Experts of a small language model: a softmax router, 662M tokens.
Below are experts of layer 7 (counted from 0) of a mixture-of-experts language model. Rows are named router (the router's row for the expert), up (a neuron's input weights, with its number), down (a neuron's output weights, with its number) and show model dimensions 0-159. Each number is 500 + 50 x the weight over its row's rms, rounded and kept within 0 to 999. Numbers have three digits each.
After each expert's rows: "comes before" lists some tokens at least twice as common just after its tokens as in all text. This comes from a sample of Wikipedia text that the model never trained on. Tokens count by the router's weight.

# expert 11
router:557502503528590508657586467453489455468470478480494535557504568504536503436569553561431512521459443486480500510479474527501577505490479487471546530429555467590521538510380502591444508551569514516452454473502475528503502536570433465562532467567538531531467591502577504552496481441541406451538462438500506503602488527441502524535429517566496526533459470581422471506587574585506486437556464469522557508483490504489520494520480529421391500536478542502532515497472521492535428515420510
up1:534455444507566572466525467542437475559481493527449530461611451584530492605552488450572521467541504498510580548439437476445465495538487510552532506486443547518526495447535501455521456423489401474550514496473467511456510505467485560394508483438492478511374436418493510406536512546522446424457642541514544355546544447510483442485499578529498532482496581558559514528465521528452469523420498553496403522407483459481575517556470451422421452446537573504512550517507491488536525466504496
down1:584515558589537493463542556411518470441509547459478466508438425452463606445443460438464420452494439576575526488454422580479585460541463509534497526526420565402546516527460558499395487633505545470445553586545516508511505501534450577569447545470456458464439440464586509472575643512455534501502616591510537532512483536523586491463508412429399530508495482535514369434542542456519459488482531522454508487534429556511452457480520468582445486553451493559523534512464450475438464422462456
up2:557566509461544481571479461521505506458500446512544489483470525433512482485559518540461522445549466493418561530463542501568442585513503487535510534500551489547579494591538480435440466471489500484492506570417485416471611433574575439551486541575525510466499578462487538525481498436566506511540473489427418499445513564611509515472435498336549570503497429470474515361458540483539374442592527482443487512535496409523430506418478572536484481435518408493520480459563410497595520527513548
down2:512517526542466587542480538462515522598406488428534566532511513545473491484518481467572504501453491461499525556475458409439527535574476580501477506501420486540519492488424409422496474523541449552423496539410468511547431527445435490529444563489508474385446577548497573586406490500502512561543594440531522520542563436497589497462408509542506498588498540521487463491471518516451525472543553575472542467567404618498519516460459520471401527485520546466556548528463486520563409509568494
up3:526523498498513533545502458547544553448501433475477428567496456552569515479609501511477590568513478556502457522479481427573504549510503467493432472600547394527547492588419484510428477533569483510606448613506511500535559531521550449532629472618541497528405629505499524444499550487474490496473537486500480455468507465522465466481489545433544464564575538584513496510550521472568408509506567493443476472497530459482470538581489508508485479546484463434522395526489465506448477477546534
down3:508453585562463469483536492489427443579402595425531596468521500451431497496476497555459500499487582546553479554436520399531550531520471460577450533445481464420542521585556560483577460557409477480454573553452561529496535554422526510489533429376497558543517534535461541474536557574443435616529440542477468576572485432484469547502475472458502559543381485536534626526429524527510506581489549503510551446447510576409455509380464451497570434575515495523460467485549488419503551490472517
comes before: "1", "2", "0", " |", "3", "9"

# expert 5
router:625514512497560461478506474490456423512525466458461520511544506555465479535478536477493470455447490452527510478437535512550476486556487484495588487490519440609554504584465521581457510514503361524431551541488478570418446561476511491485591528517491574469446492456511484518482591436525449550562500509424518502510509622505494463516450407577538442532469476492453392454538542537532468420529478455514516499497468485454550451517405475450436464482530466445486504477456497529527416481522544
up0:486489423451534593470492535475442514493488483486538366496544579473466564469452541499504517459377484458485549497524495536527390508504435567524554514513478539578489492391512464493566431425553543519404553564518510564581477519570594482451600550529533459572638530522504556504558538477374463512448505445505518410486543470457524484478504458576431596550482543492493462543548515536549443517558418605458397535502536472486599491490502478449540511497518464519490440480460567477453544471511539
down0:514490486457397444431452416483496478428453502513412591545636524469370473626593480488429484556522453498468454511497505468502592521578482447524502483457581470524487480490515530498443470504474473595488515524546559503544485486374522434530523531514436410536514481540467477427533490380591540518449530524524482554515449562507491472522564529643479509458469592442569410538603569449533527437496558437510452413553544440492445548490415545507567493509509519511529419480580549497418482450432512
up1:488439560460557431509629455565506514471468528545475522476339433470515427518562510468557501503502540525503478495441443483533561520596548454481475571526491509488505488521505492530543615546531416499503554499523521486520562524509437490454518460427506460578462543506528413519593537472486459494447506507530405585491576548605498509443548598523507447533501520418542514498417466502521456441640525490468547457605433455579524466491604554573459494532463493458551571451479491546521468476544566
down1:590522431515512494514513544479529484443424471548568447462523501575536582488520487524483492403523556454484468583507520505402475487527524440455468442478494490530425516441604447425565510540413506508526463607531533552474516500501587405458483422533481524495527422552493576447522469422334485503489418482624482482500462469436472521599505505536546521539496525534551508433504455451450510421488444465517628600563495546419518445466518449452576519548492462455408426513536521525495507499516440
up2:431492437489477496556475476507600501484437432522464563578472449417462540354608574476447450482521524539546512444568436524458562546500483562551419523455560432540506477561491517461476496493556515502586439529456534544517467559469508501480487508506501460538515530523561469499488552503447471488536468496508357510495535436447546530521451445536458479548557542586432520509487596550549478560608527509436503459517477507448578488455542511445418472567480456582485561491488518501383442450544466
down2:472511588467466442558403541520528465433454474500539573446468458519480452475498488550441553537607440531461492476477501530452565579520476469463343456569603498501500512467535483464501561519510606490587509551580519527445488499480485552497489486493575376466505552470630472533549478490506395535363511452431572471606457448409440541611432537541500449560474548484492495499593567560547453524493541510484468488493457490429448419467443569546455565517540490492573549485469501469454506460443519
comes before: "0", " |", "9", "8", "7", "6"

# expert 9
router:547503474472526510518638435492474454477502452528509507502505549547496444497507579470471390491524458530501491464469476519586502498549526474472523478520494517552540580508368446629412452465506349475445438498523463527534433554487500470523481562604441567454457558468476426475472550477440455461487423429449410496498591493550524449454404453454465543475467527507451394497472526489512491510490448501524493574499504472634570540519355545446404478457538543428540468527479529570567433568505573
up0:545529528422625486500503478487503525449417517502449497627440521599462479579461501454429463557501479452555537456411526546517433576450581527434442466403551426497535564522480497573429435398453616521488465473547450497512505548483528521592522473605558469392577525560424517576379566486479465477536468466445528429626507497491456401451515497542378546580560598504416458501399588597453529412469501506574481414523510494480483464562451420431494471517512519417492457566463533558450460500479550
down0:518459467530505604403452520455577427451514501503520554469460455570582484497477462474418477589495461562524513527532553586440456413384471435536482523490496569527561431401463459499458534454582509533460450528616484494555535433505537522517449495462450501512508468538568575497511422561551544547546433396508556581463462453429545516477448591519475538534531541448512403516512517462434475406544534531454509400456579489498435460420476613498604489553569422467595506554539433521538426499500576
up1:512507371542532518485609437483500487581551483533598499537533503475572413515455543472615466433532490495538453505521517549453497484437557476503532555489525560527501428599440530498425555459563536399388552473492534481417486580471521475514531501597550451557533498515490492500540455537518481505524553411473656458556490614435340452484444517418508467577433486420451560515471524496512461482475560415553481492515518587518492400476499487479447514506529502426485494462504520425568425550493511
down1:536546619522449588513491423461527511525488522566470530576458603530541527428479442442476545557529497537544512544441512595473542548589551470524519411505496446432471473470594526548520455492476512472515564513574543460482527510515451542483480519393469443535600480544607524529424506601500522435425494499515492577497530622502578539488410376527499473485410418478467494538436485517505489542503532514449496495473455591530582498517510512461490431458494451602450507517461496395462511372565464
up2:485514464513470444476403483594447466553570440394470504527497552450530536481587484489531491453557521498573494541444433370568463427487503491483513454594545551514523563499497457421476501518479449508486466591500429492533545456415510492422491503504530542564443590439453525514452567492534472473528432469476457502532588523496498497501528493548484495587605659492510456450561475436479481482510503531561440594514475448507511562502527571410483531557474347517503487471461601473515443397564518
down2:521391589463477547447538507531543494538449489596505360552530502521563547447448443549474504431465589429518459478491504554561537421558480450498453598547504499581563571533372483499407463504559447552522531533533488500597476473503449438568507490512517465447576473452518545462436390530441491454613571562503518491448432496429608583517526521517590527446491485469535498467540483552464462499583533468525508523522435578511579584517483470451599428546542466472529561542463464462458469527551435
comes before: " to", " the", " in", " been", " a", "."

# expert 6
router:506434508360536554605528423450497471509494502483506529537593487562501581502471596546512523474512518381519491519424526516552472565505416484589479428422418462645499591469387420530458422441522424464427458490632468510440452504497526549526457532549553540548436540442496460524532551467530434493507422440471518541566502547506457391473467502544572558468482486551436489522509518565546509499518445464551468536464458477495523514541545480470488531450476534452435501555449485490550454554469499
up1:516504432486493595482448531446402512335506420562529473502491520467438544409510533491557536494577503359511495561509450482486444431536453500455507470499477393499556563500474345494497478519475540472377501534475464419571506430560521506516477441555555507538576592501479495535475513465566412521536510491419552529510496525500477453498490516601497527546431484452457512513494498478636524470540485454444441541466525451511604388496479534497557500523540498515456351565520555507596504511530480
down1:557615414594466490514565609484462466504490552536546502454472530523517515477588490498496435526584572400481543481476517502438495513462478485584573491549442513622449544571514446573533519458539411457486477453521474572570494502384436477502489440520479539482573596449537536462524489496530527452570459545503458529510576488470418514465417478542515522556550568452536506446465460479427516532486432486523477532480464630525559503516526467501556483502469456459464644526502424468452378475510523
up2:557484517468491556479554506575548437532575502398524571510477502479571509462432501439523494583432508535538602549492499408510444521523511477512470520549554465521555571500482505473540518435538387472544503500578417410422481497533499480485471570502572547478407433403549423552456569493600456489512579490466529451583472493525458366499423481445524493456564547469573411525487543533446504544502457503583465542494474505611518495594527438490484572411482486498395404477492466531584485495555479
down2:433530471529564473473463481425493532432483482562458415474533577498537501452527485453530492463497587506536554465582497564504500415572540513421560520423553584346537601470453604478557479561470504449563559521495512518491516498485594484439489540522437595547405506527510498535471483497476532535481512507520462513434521550468554403578503582513482451567462494473511491483463419377594509534517589503475494499493624486516487480473435508491425498452444387473525428579533620486483540518411428
up3:511482550445510492533577573526452552516493504548415496514478499472543495557616370500357533536520490630455511462465523587587593518504568513455500535465500469496523420539574497551457543529549580542448458549407465498452473479578599472582590489479505493519525553502508413540554501443513467417545447503469525620525499497466568478502500458532562531537418537477426482476568502507550455478487600452567502575497421468421458570480489472458539533510528479494521455490551578549464439520599524
down3:470534503542489517510405473394572454503524487539441552517508550437494403481446491482416477472516471511467473486461559526584523485493599460518508486510431452515470527491476507572537497545421562581599523550502504410543544470450508579462543545413520483575480509463505543514437378514522500498524459559382579584579518523470349531532517554527520511496494562439513637444431569580492509478576443451464542544478433517407418532394582643468639512502522559485519590544452441538488413404528569
comes before: "\n", " The", "|", "-", " He", " In"

# expert 17
router:546516452482502426536452430500540431526504459454423456586597597530412464507524515493472517456505399415501502514517482479558468547463429530487516477576572453535502555493473515597454532444560505568425456532505409468441450517497521566507527519503555594518400575473582488506462482473519404491543456529453504495584498545471507476471478453553526480512485510521397527492453578553500383477529457458448544509488465451554506577512511469449500494475466521502458498532473475528542441453535525
up3:547469527448584469450530418430477534457464486431481520479474430525493540518498514431566518551498494424528506488578446487506489421499555520446520409538479395502438470524461493335444516513481523449487452569550547465494512562472423542481489543497482485533354525515567503520475470555491559512564558515579441471520456549595458552469500451598568564521465546570479477482422552527502453458545392530490488532577461429608542496464408586438500568459449516513509534454485428510473404562534529
down3:464558417450511609580500473465481456436539458473478483556455504514492497536514500507586479450515513506456576549487523579548575545526446486438453555437619595443472499539528547523530521478540472479478569519467469409474465537534528457391381531465519509580583474532483550519515439525479663513555468434574490453428505450577546499447567450526462523511456450590578565432530493555561520471474396511477551530559544506534429452367508460534550439429528461545461518482436462497575498492507519
up4:477520550553513439511582494555464576497504471370483486493507519491439506515479569520503493657494476544572474577544440448498431482520535437534443458548395366472476529470579519533574468552506553377543506494487440486403488407523447516517550487479466488460575454492451465496477517489590475467611467529461559454536452556481525477585503418482513495465536456536406464552464545570508374506395495530545481488559474530457517446579479326458473517448454530556482424500428538529510467532560460
down4:419572494521568496484513458473479501536477490452489507494496427597479543451420503412464510425549485537473557476508422445534553496534546530521560557420433486390452575422555410457480498451513388563470507494507519574514540501547473425392505510478474456494584472519496501546515380474448473518402505521615464462460528420474496537531501483533434569426529465513573514502531485499516547573510459476393524467420506513486599552464436588559523516530520395418487529528598535365473550459478438
up5:623494522499519451502524399619491464549479519522456519526556498592453491561445576524539568372441506533548451533455392553513516602481568481578552494495575581474524498407451521555533518435414483493503443549541471478530512519536472439499496422525481494448494537444421446484481539474523486516418551539586489510571573552498482511485524497631497478521568521492566435489519432445490553540437391553643516531493469534532462542472462621483450463474458477483495542504472484440542465553553576
down5:449498536513533561568508486527431594531417391565452526521470394453470518529469506539394403536444499550618512425478450519469447430492511510466478502554443480391453428522427555411401567500423513565576473586524520410528575509444500474522445612452531576532558527449502445535486511538485605476518507580448546463505455638587485484514551585519474458558543496551483470524547475488489449456522503540435504530562423480510506518562506480584518520517571565523510398477400504409443499484530424
comes before: " ", " the", " and", " he", " a", " which"

# expert 16
router:551493420489503443539494488495487428545468498501389484503459578553457464434573477570521485478512487470479441563471399588522543560457414483482548492546543479495543573478348509549483407440501522516440413555494440543476451555444488506504604562477571545528477581539572533475467525489501485529556497506467486570545485597541407438458351499519422475522419571490539513484549552486520496489544434467559464551526444494511537580485461497522461516465473473495478515499521514551568482458475556
up3:504504495420575470458499552546472544501528512499451427428434502477480540473467497553545477523358490452494521412553557606419471485498483473482500498538497461514534462380506469521511416427533426464560404468477549500526513423479548525414501544509432515456459527466531553451500533473508513499500467498551656487503402504479483530490434412516481428507466580544488558497514487507505515490519445421454396522578461544480559415494496513503599532416534430472530537525468465618469536548535587
down3:457549517510520526577442455440566522475498601495466438520458463545443458431381493537456503530501580489508493489563458396392456575535428494576534521470472461653499531429501458557448521519558520422448505494439541484561508468534406445498498443522505505495608500496485441559600548570518492513472476442521501588463540480466594573552505483580466519516453519518522527452567504501477431493458497527329436574546538499519450525523563563431405460380531646481552513497520496516506574480432424
up4:470547481451492512462465541438560459612581542563417462534494444553442505453490526529496501465485465330553471555474604518536375548517521530502531552628463537455572554548545509480602393505533507399528463466409417486527458452467603434589448417435444526503509506486443468510534494464486509483609580475523548578406566468506543463418484471521494492380450517566521481534462537508522491502473546591541475488438508513439402484592473534547505403438547420518439515540424519459479516519502605
down4:466498586510443489539573406535461524508506431478445578472465514478486602494495464452505509519518396572496544430572507502461547447466506504510496506425547501371460483484359524649519504486537474449511516567512561474575555534433484544473485507511518469522460449546525427488582556539557439507514624546502563500461444504525581548545448473497504427559487513495539566475521479489524489387431522439495529407571463535474513517372535561449500547520481476511427483543503430554482494485451543
up5:585468533544513553499505506501535477522507554538475477502498540540471558551503467589489458507480475502450465582489449488466579413553549475518601456480557516509454413427523518530433445543491483445518445494484503491533412543472498534521470516460442472474683479447476522521427494561522464512510417495470488543532456512340615560492554438591486390459451518465514479502586516502479475543447503446514462464497577548497548579550462474488631496532466500430410597549471505461566564506497476
down5:450485485526434458519498470519473503386503574498359548486496495558541482585480523431551456497504431548527483408568475531520479405465469536475440467534413567302482542582548536549412500529557423577515533512527467542461394487470491453464486486517468446453406572567591451400481499424642486538457469521584449422482462516443475505461520475557486501526373584436470498498472504525521496503560495513548464480430492441444581500512484439520497549512466461573570461495505500560520442467467502
comes before: " the", " a", " an", " his", " well", " which"

# expert 8
router:529461390532553450515607484543524548499433470463488550579470558520529532427595546491501450540455427513535440539493501474544573491556456563455572492456535479546509528496427471598485501427488431478499461455479441530501413563447490542567546475607530550473420549486550466521457552474532469421501505489401496439642577465464471377478500494494458608546562581475445446447450491528584471467481480534561408554524537476565440501534455550426458493432494511481537525534487464557579416493447601
up0:555474616510492588542511469482429500435455467498431492519470539488493615521463536523526484558476456452561397332519393470539467588440389593438428423457586503499527424486494534534556532625560500483506552527525516490479507483460531621545531526552508634549619480528490494515443518525503522347480398567411481500538504501438593546475534482486468493497558479429462434432529385571525504568564536561498579472537539526436458471505564470474553517515527527496404566453456518535426435423522463
down0:528493564547451417527507572545530492529484536492467466500452525484547556426558554460474482537629437490376504478554555551440418481490433421478514456582536414464450552499516573468453518559487566431507562543432512534515460483559418503428621428519458569470559578507554471432496553461425508448468427480579491496513380496595459494535513460472517499458426504564534546557501430525497460465473523537566486503512566534403500453508524545549518520423401467503516457517532508476513551509505621
up1:487502483487585563527522452509496517529518458527388552417430569520481437503464459486512397516487532440477457571520497495591469520475451541496554504447518483508443577496473490488497466443451525477515508517649509395423516483623386443545441523454488435435510577436421501536569501393567534503562487522494353510527489472528581623523527503554509422569495418523571612563500587607518444445573438536526515565473451499400508503550431450531475601477529448528448377530487597533483450523429526
down1:501529500492553471513523495470478513450416566493500478594631521497547455450499468565537554427601481520605522568498428453481494479478511475479520446453564474492607447462543437434460565545515544499612482523407484476467408512531415468431481541495563556449461493459422508462530445440496486573462451583593463432469510481504475588449466531522481555420509479494435538510481543506423503567423593633475494518507508479467561426566485433427590534554439499536493562452525497458423595527605491
up2:422500434522474478489543525518429497489473455558458494524397464670515460580417436593557398490474534445435497598475525467642434499507474585420517553555457514524629473503497518520552527457481558520428381489490503456440542536536596536454534588462507437498483565534436521443538425497481515420455543507492481416522530534491544619415460559511508507514537469501498425487570549494561452436494469562550522514482445605518517541524455480509531500448482455515491529467546519435561514415580545
down2:479526457501559548553491555500584481505547459465527542577520459483512574446532509545420452499496552422497644495454475556505568468545502406562514529615531487535521528410421532561481438527502443561489462489496505458522565512420611583541378486489458411551448485520477466578497542539399638516487503549428515447549541568526508514520424490451516579474520474510527414545512598432535498448530514480555480577524438511479489442500491497578470508449487491577465580499412564546449478557528458
comes before: " to", " in", " by", " the", "ed", " on"

# expert 30
router:525502391478535540556542418561474520501437426486425556532544526551523538467520581521502502453411434492480490490550407478469496525512473570513541508441575482570449508538498420530501456461504492488445427520463468551468509498518444514489486543559513539429489548499560513548445505460529376430563456486517413557540512553463447490557414496521547431605440475579430446472567553536495536540509450466479422490495407380507499510494444470515500557515520527497486586529516445482445454520512491
up1:517419504523521510505466506400514507370502547455413458524513443482468470365497555482452601453429462526448505504576395536520444539499566447512434561523464539581490448405507520469479514494492400473517460565601505590490527510434520546543452544481499522585505507449513587552450487535464439585432544509575462391441533485507506511496499451613514534432469517491563472522573545553554534492530475590423499511557516453591564545522536546409508449435552544569439489581512556525542570484529564
down1:529491457394515453485453534464471548432460540573473508394474443478401470467465473521578516511524474512598528544567435464410532528494543536584500478520583487483447424477485532480479495453554576530485564428496523489584507547461473585515464475423432483444549518478492540556505446500547576544424478647554492530521482509462541518578505493589456538464595457426568479568482435437462506533625508607533467497464449554441396496438498497456496573460537473527548552491512542463469498531526535
up2:541595471484557451461483458468418543521461548461451580482499480497545458630416424466412445438491560527437467511570433530517443574558412459495515451564548512572474504435469448524452381468529411519458551581508528547468468546478520480524510576549518510414428512489626541517483515426543564513503459423484482451534532425478491503519439456553512504461433452485437469488525439402463560538512496525478479528461416431507538469458477558534600540438543509413580549529506526483526508500557506
down2:491539475569522505525528460424480534552538492552521406458506535558614519499566482553482544565538530482490464536467561580476496455399508490565500526510530557416512518605630457496522465473457511511564522502456555451460442506528524463436518490469583507564506435495569462532515412533552481482523566392431474590343541467518474584382498504420443502406457527528438610509487425559480480454475537464471476565509562499545500517518566459494472465529547530526493474539594553443454564538443558
up3:517432467478489533533531500523482475483522509521454533500546538498484517406539533514516508570490415488446579513477521481480424537505496562481500552490517543536501564450532529420480480433612510505410488451514426539455449559523558516517472577484541479490497492556588558619431522538538456512550443470458505438448504515454517549454503482460513504492425507333484508430535530470497428522419484497531530479464394394542500477501459409434573433507521371570568478456442498532443476409529621
down3:462532521474486601530593690427456533560503594405498577497481493488553476422517489547450492565481525515527551563443534502470593436429553544502524517433455551518445483521469492493489473558550480553508516435532516488602509473616513605572429543498457544551565539461481501533537480415515561498449499497483494547451616525525494541498510496527498476512486482503499446547577432439425456450511500535537444454573485544517483632543466507478515521550547558601474469460467517532512500536439513
comes before: "0", "9", "8", "5", ")", "6"

# expert 2
router:552433479486527487519475470434538465479485532452511469530502562542460399488501471472500487467466478482507533516422499467434528487512482517528564436546536487526529561537425417515491467473494444473455377573586487484559498472535562481480541521529496530528437564471481511500398550479539455534503461506524547598546565516451442380559501439520589507479512486561442389524516503531535485524574459561532453572457503433477522494522399524462504451412459426470542519527473444586541504497502527
up10:486524521533511548381364583463457449572476509476484423524522486495514512488528484498483465539477539557581484540484490523441551454578510534476645453504431440545499573513469516595535521465564437540476485562498448424403535562493689385490552508457592460470483514491482511482435547552465504466504448503530545541505580494482428436486481566416512489479526511459433415572455473504427499490489510453477523398446474485596560605572514573444448428535504543299533508567473481447367544428516503
down10:536479444470526483426549505451525477442528428533548533501485504461512426432473436459489525471524473600483453355532610564496478433521627531519438572408536403461458460558480480464450526473506576600520457434437516514485510480485546568546472556517447489527453514477546506451527570499526470431547487505433536494457498467538540526515574531530460451563494452468492482549442482439503441473509472558496512564561435544509380422494504482453539535567559498519429494497439515536478505554446468
up11:524489475468491470603466570559490457465537475510495573541449558507523488427435568490556482582468446508535513549590563426516493418492470423570479505494545502484403530579536395428446454443612473509503540576474546455578483542480489557598516460513556426440480572499525449534521462505502448429489488488508508533580411482436546474524421550588536415533476347571441524493538495486542442503493409538563482509439469469511514525585436438517515521535345400401428501553482545451523519529515557
down11:551493383467604572422487639532481443504446546453553416576468514518575495446433430492545451429408490568543510467533504478495555454465488516512470548454544562549438463377458568459477494401582477477478495481443531580447525529493438496562603497553452506494521553518658536532498529519533513473483477534442407567471476510423557568516584459535544510464449468441616442480599403497568432453429543539465399500524441471507487508467497513524486522458518528508518510535541489425415522528542524
up12:530408551524493499526466452451500505411494492443475420481455583590444507501537418502538491432501510500504503523504494498461548472611538564467484435544509514488528460491519436492521547455493424471445583452632557402528485473466554520542485529574558546427503495487497532541542566476542464507524539493467486500578537511402575543502559568514501434535503415530564410431506457534520498484608515510527529433432475525523502464463489511533448519479464498507568556490534451507531488525542493
down12:450571443465501537566447540526469565463409469503487484521510529504578502468529555471503496494586449400510592485498507510439425472435492478444477422424571452447554552447401490507477577557514442511471491575413496492473462577469444518477561609447636590465511440498609532482476500472514610554472524524492531469508424460608479457468511594476552505488541539443520508419493543460541616492448434493514423544584517507516497527552585422462478588489466570378565469499487503587539468503419543
comes before: "s", " of", ",", ".", " in", " and"

# expert 27
router:592461448450491489518470536509560479453491480512410567518533543545421484487545526477599483529372467524550458461461435554447443532490444513502617467480497449593605492529517469535462487535482509451483488548477429488461503490447505497531548423536498586482462448422525473522426559463584489470573526422412470453510504604470445493477466507459514513502447522496429377515580531530519455517502499480513474540526397507501525512564588524444492519481509472435496505513452485461577479499482480
up1:547501441479513509494546510474430526544561557510425452503464513444484551571502535389554551462576464514505405567490389525467490537512490554468492487565546486536496430485488531465592467536479422409481437577447474416523544609512488675510562486455502458572469474491541453454498578521430519518382525523556440500538492399470404497468485452513430519588552513635597422472592505528617487569495553430428513491449495533571528506560512492466470537540462537543552432616571531497473428411443483
down1:468557442427564480392404458516561562449529479437456475547406488530497414588597535453546564568480567560432528451466474515400439513458483469470506534540586433453490459451542581480527516502560563518559458464411476453599468512534456563530513436537488519580556483496493499447559456501511479379420472539445495488503442560485543519447577493541515461448493567482550481565531498522463463416586537549535533602548543601435505502637604572488466570514396480578463462508482494561539482530549523
up2:558550509499522486466405452603429561370399490527499512514526548519496505360560504470553541508495486408614516509566574511496487507476510435473545475424489445484477498523448483577488477528433510442480569469526503397602469520558462453444515474550486509486450508436538550492533517570571513446516469482463524428483556456399505550589458466467510464485477485529551564575504497539512401489492529540372423572462416457527406515512512448476419449479517486402392508534490482424546420575536492
down2:494593474510561397510449549541482464568447471467564540444545528461548525528422484457546461564508364409538506544513527509464509470541478449464519472457451550500508527500426538457502536488471475398464581499444493544390558484625545431547524483620523551519454491567521419469623430511485636507476494494493510590535483512420517444496471552425447538548458524464524477535498499505419466497549478512585532541524556534489495503508422592561485537540451519492447453497467453566438493507517490
up3:529516528517494442482510555564516480482526468502532511470430493518476552556512531565542398498464464474552466437440500496516485539534549667406506480557462413496457433443543542558476497529529499479457491466477496470465471504478554601527537487475512551548420508473579361489453536493462498533550462561517530442560480550411438471400482416496459497462464510453531463475582460539552502440501475493559517633424416554508611420528537465469503432470433568525507504539460462483404484490537460
down3:468505424541471475439510477411458485511448497526438449525540459428573623414530529561489563547477543495424543479529464496548482502534495421537498465566508578481485597510487541406563498459458531546528417475384512488481517416543535509456511578537496523496595529478447447401488551581547498408393497495551494540484534548521495469455412568457483438449501557458582471515509528498471410481556546471514481422459578542476566541528441500562525578514497398500503576498623523499622473459451492
comes before: "\n", "==", "The", "===", "In", " =="

# expert 1
router:528468497445577514489459475490527464551520516463461513571474541513543507469536538498466473467482458417495525490462485542521498506461435491499537490495480502515565614492483467517459456479517380534478460539563450469481498487508511527489549512555476503514443589462477495521392539431522493437538523487515494518461591564488462367490489459512563530537501453532412434459505570529496485474505492514471493562392511466519554494554465454495473437429533489430505491516429456527511506502488563
up10:484460531419528519514514476495543438443571534493531565508473438468488580500455401503470546577509504565482571450488499402494433599507541449504485419463532440481515572550503449412494498485481454589519579577510547488486525521562484435472461538556557523576530565475503465500355511462506445451523488446522566506518532447506422481480459506469513522415466544552470517501478556485529491501602512465429466505570521573521475467656447540489582581518404543492510557501526524384507484520562514
down10:431537509464481453364456559517459482498529581504655383542630489545437548442368512608533471504507505575528430484468525561496496533536454478500508549479514497451457484541557470464445390397534420474505609545427541534495572534422426474589536456529516462466503541525463456418527483475551525452434496468579509577525473494507544570533461546566520427481537448474566467395507544542558530427511438516423520553544470446488496552481464558574492487562514453461500595513508445522548469523508583
up11:483509500500453465500544480451572554570588507473505452522610527475513465513511478578438441512525456578464526477534527455393562546469499432505523522441443507487484594424551387528473492589480414499515561535536541526407517528542470521475522393513477570538470473470548426491460590459512490533534504500544544552526430562352519585418525406546566479442476466458530461497493589518543483509482473440425526489532483483411514576553581441425505444496473464543569496545479435552506472507476458
down11:515476537509491441536610560531534552526539409448398583498481501386525450448502477428488466486457471465542534487452467527517569519474454511539449491536529492572547499504389512478519533521554502503541456522498477393511566551583606446535478468573489479335517541531444496424517534591467485467426495509482504476436478521554506456487586471530531543493500456470476400460563462479482565453498482441532419552480542503478458536583482501522479547399491480452566544449422430566514509544514476
up12:441467446407582519514596532510482521569484552544455460543472502509510570516576450468453553540454506577531522516505464560609514530513593516444511492530530493541492549447515460550523550440403484533485477474487419485506475497542435465530510497498540490515508409379493427485467474514568468429514502552509521468521594517599532500506487499431614532484450488482572556440437513550521497437486544391496526530493378540465579387582489486529495542492534499460480537549551455616511489547553530
down12:467452511633469513556518402423455426445478505471523533484442533439524523578538443435441515541489413508471593475547494428479469552429524450467447390528447489529600506452550575516491499613535449481439435463523493527505474479469516504509526544485481478490481509490473445444493570572425521482437553498500462486413456480522467514579524519496485427404446535574479493573487489453455584525488571509507466568529418526533428541586475532532468442416539526575536479437537444571463631432515460
comes before: " of", ",", ".", " and", " in", "'"

# expert 18
router:561476468455548561479535444552501427477473498459395501462505487523546488524425565524440570463493482512512510511533422496549469499426448499447569501459588560579619461418499440548497495510559483458482448513521456507496504540529579545509610510476607512445492553486478470524457531507561446514564555512413414487511551562449487431484425459491541482502497490540444386479574561527538495454476410487645486459524465509582519488536485561474546451497530499505525507451464453490564460448509539
up10:466495402453526483519566508479482529513426477512539517494431516582436515553470511432563466443514430488403456562497442566576416428479380488522527533485580540560448572479452615568515555531519511498444518487526437462521430462495483540408510506524505495430446424472542446486434526448549484512528465492514373418508485459464505510524431571520555548564547506495468544519433525581597472476588501609490543478488472466464539468540409467469489544449498517547493570495516577505567474478496495
down10:514486549546508541488541517530469443468505506499621480539613452520492421461470511548532412462539410455416471509412479590536582483485482505545520467599562578507460506396579480466500442459453470496495505469421484490623498523563529550550484539512563414534471457464479534505534531479511554442548495606448568504414494519562497468522530579480589606475573460497465460521486526558481447491327481469474533574434500480478492412468448479501618522479409427534446493511558460536493455520565453
up11:537458462588565472527437411526480583571409407511485476606453495400553564499516465550399518514419467472473471457546528487480532505528506461485548533604538454510547474564538463458463436547538431449528476543524541460466552537453436469422521567530591540504448536473501483460396456462381487409469492570528454573496499518596504549535474546477481583495505478475432451533423475476537534502429445431557483588619472466449537498515539584525520477500370436427526522577557446578480442545475546
down11:487558421574498458458469571587509569543507483553591506434542489521526465548507504515467568537498446544458498528534449445553497541461416431523545451477434509529454515516541429570488618490513459550551469488518546520504552519491512525484447577484558443574473499518508432536583393501542562468475494437403563523473470453532506559492539452517386514532444543447546422553468476541547599454582429415577532535451443528527431435640476492483490367479425478590497466521572530444462618464594557
up12:559423520547483497549498501573511574541402497549425539410553434540473557543494448506403483443493496538468502464517529508536488470474615484533546579499600453536519480439459458486516501424467470475475534490491511499477502487402497494515554472479475549555487461373568474538510555487551398527456548509537452577467589515525587459447595522473604482540524560480508393416446538491509582511507388472520434466552524471489447475602633494450532521440516520518471614473412541631488509472536505
down12:586495400496519410401386582504480518492482526595511497534515511508594479487554472464500477477614458523468462559447554550525406461420448430481490498567537553578441439469497507548465575491485507586419555614480479499561441478477494528541471391545502445524559451487482415454536504434458493468588416518547456570466487517512554539531518575525473530490495512455658477489578442486451541508448470460506476494563497441536552492521537488572552470500463578375530592497432429445541520477563445
comes before: " of", ",", ".", " and", " in", " were"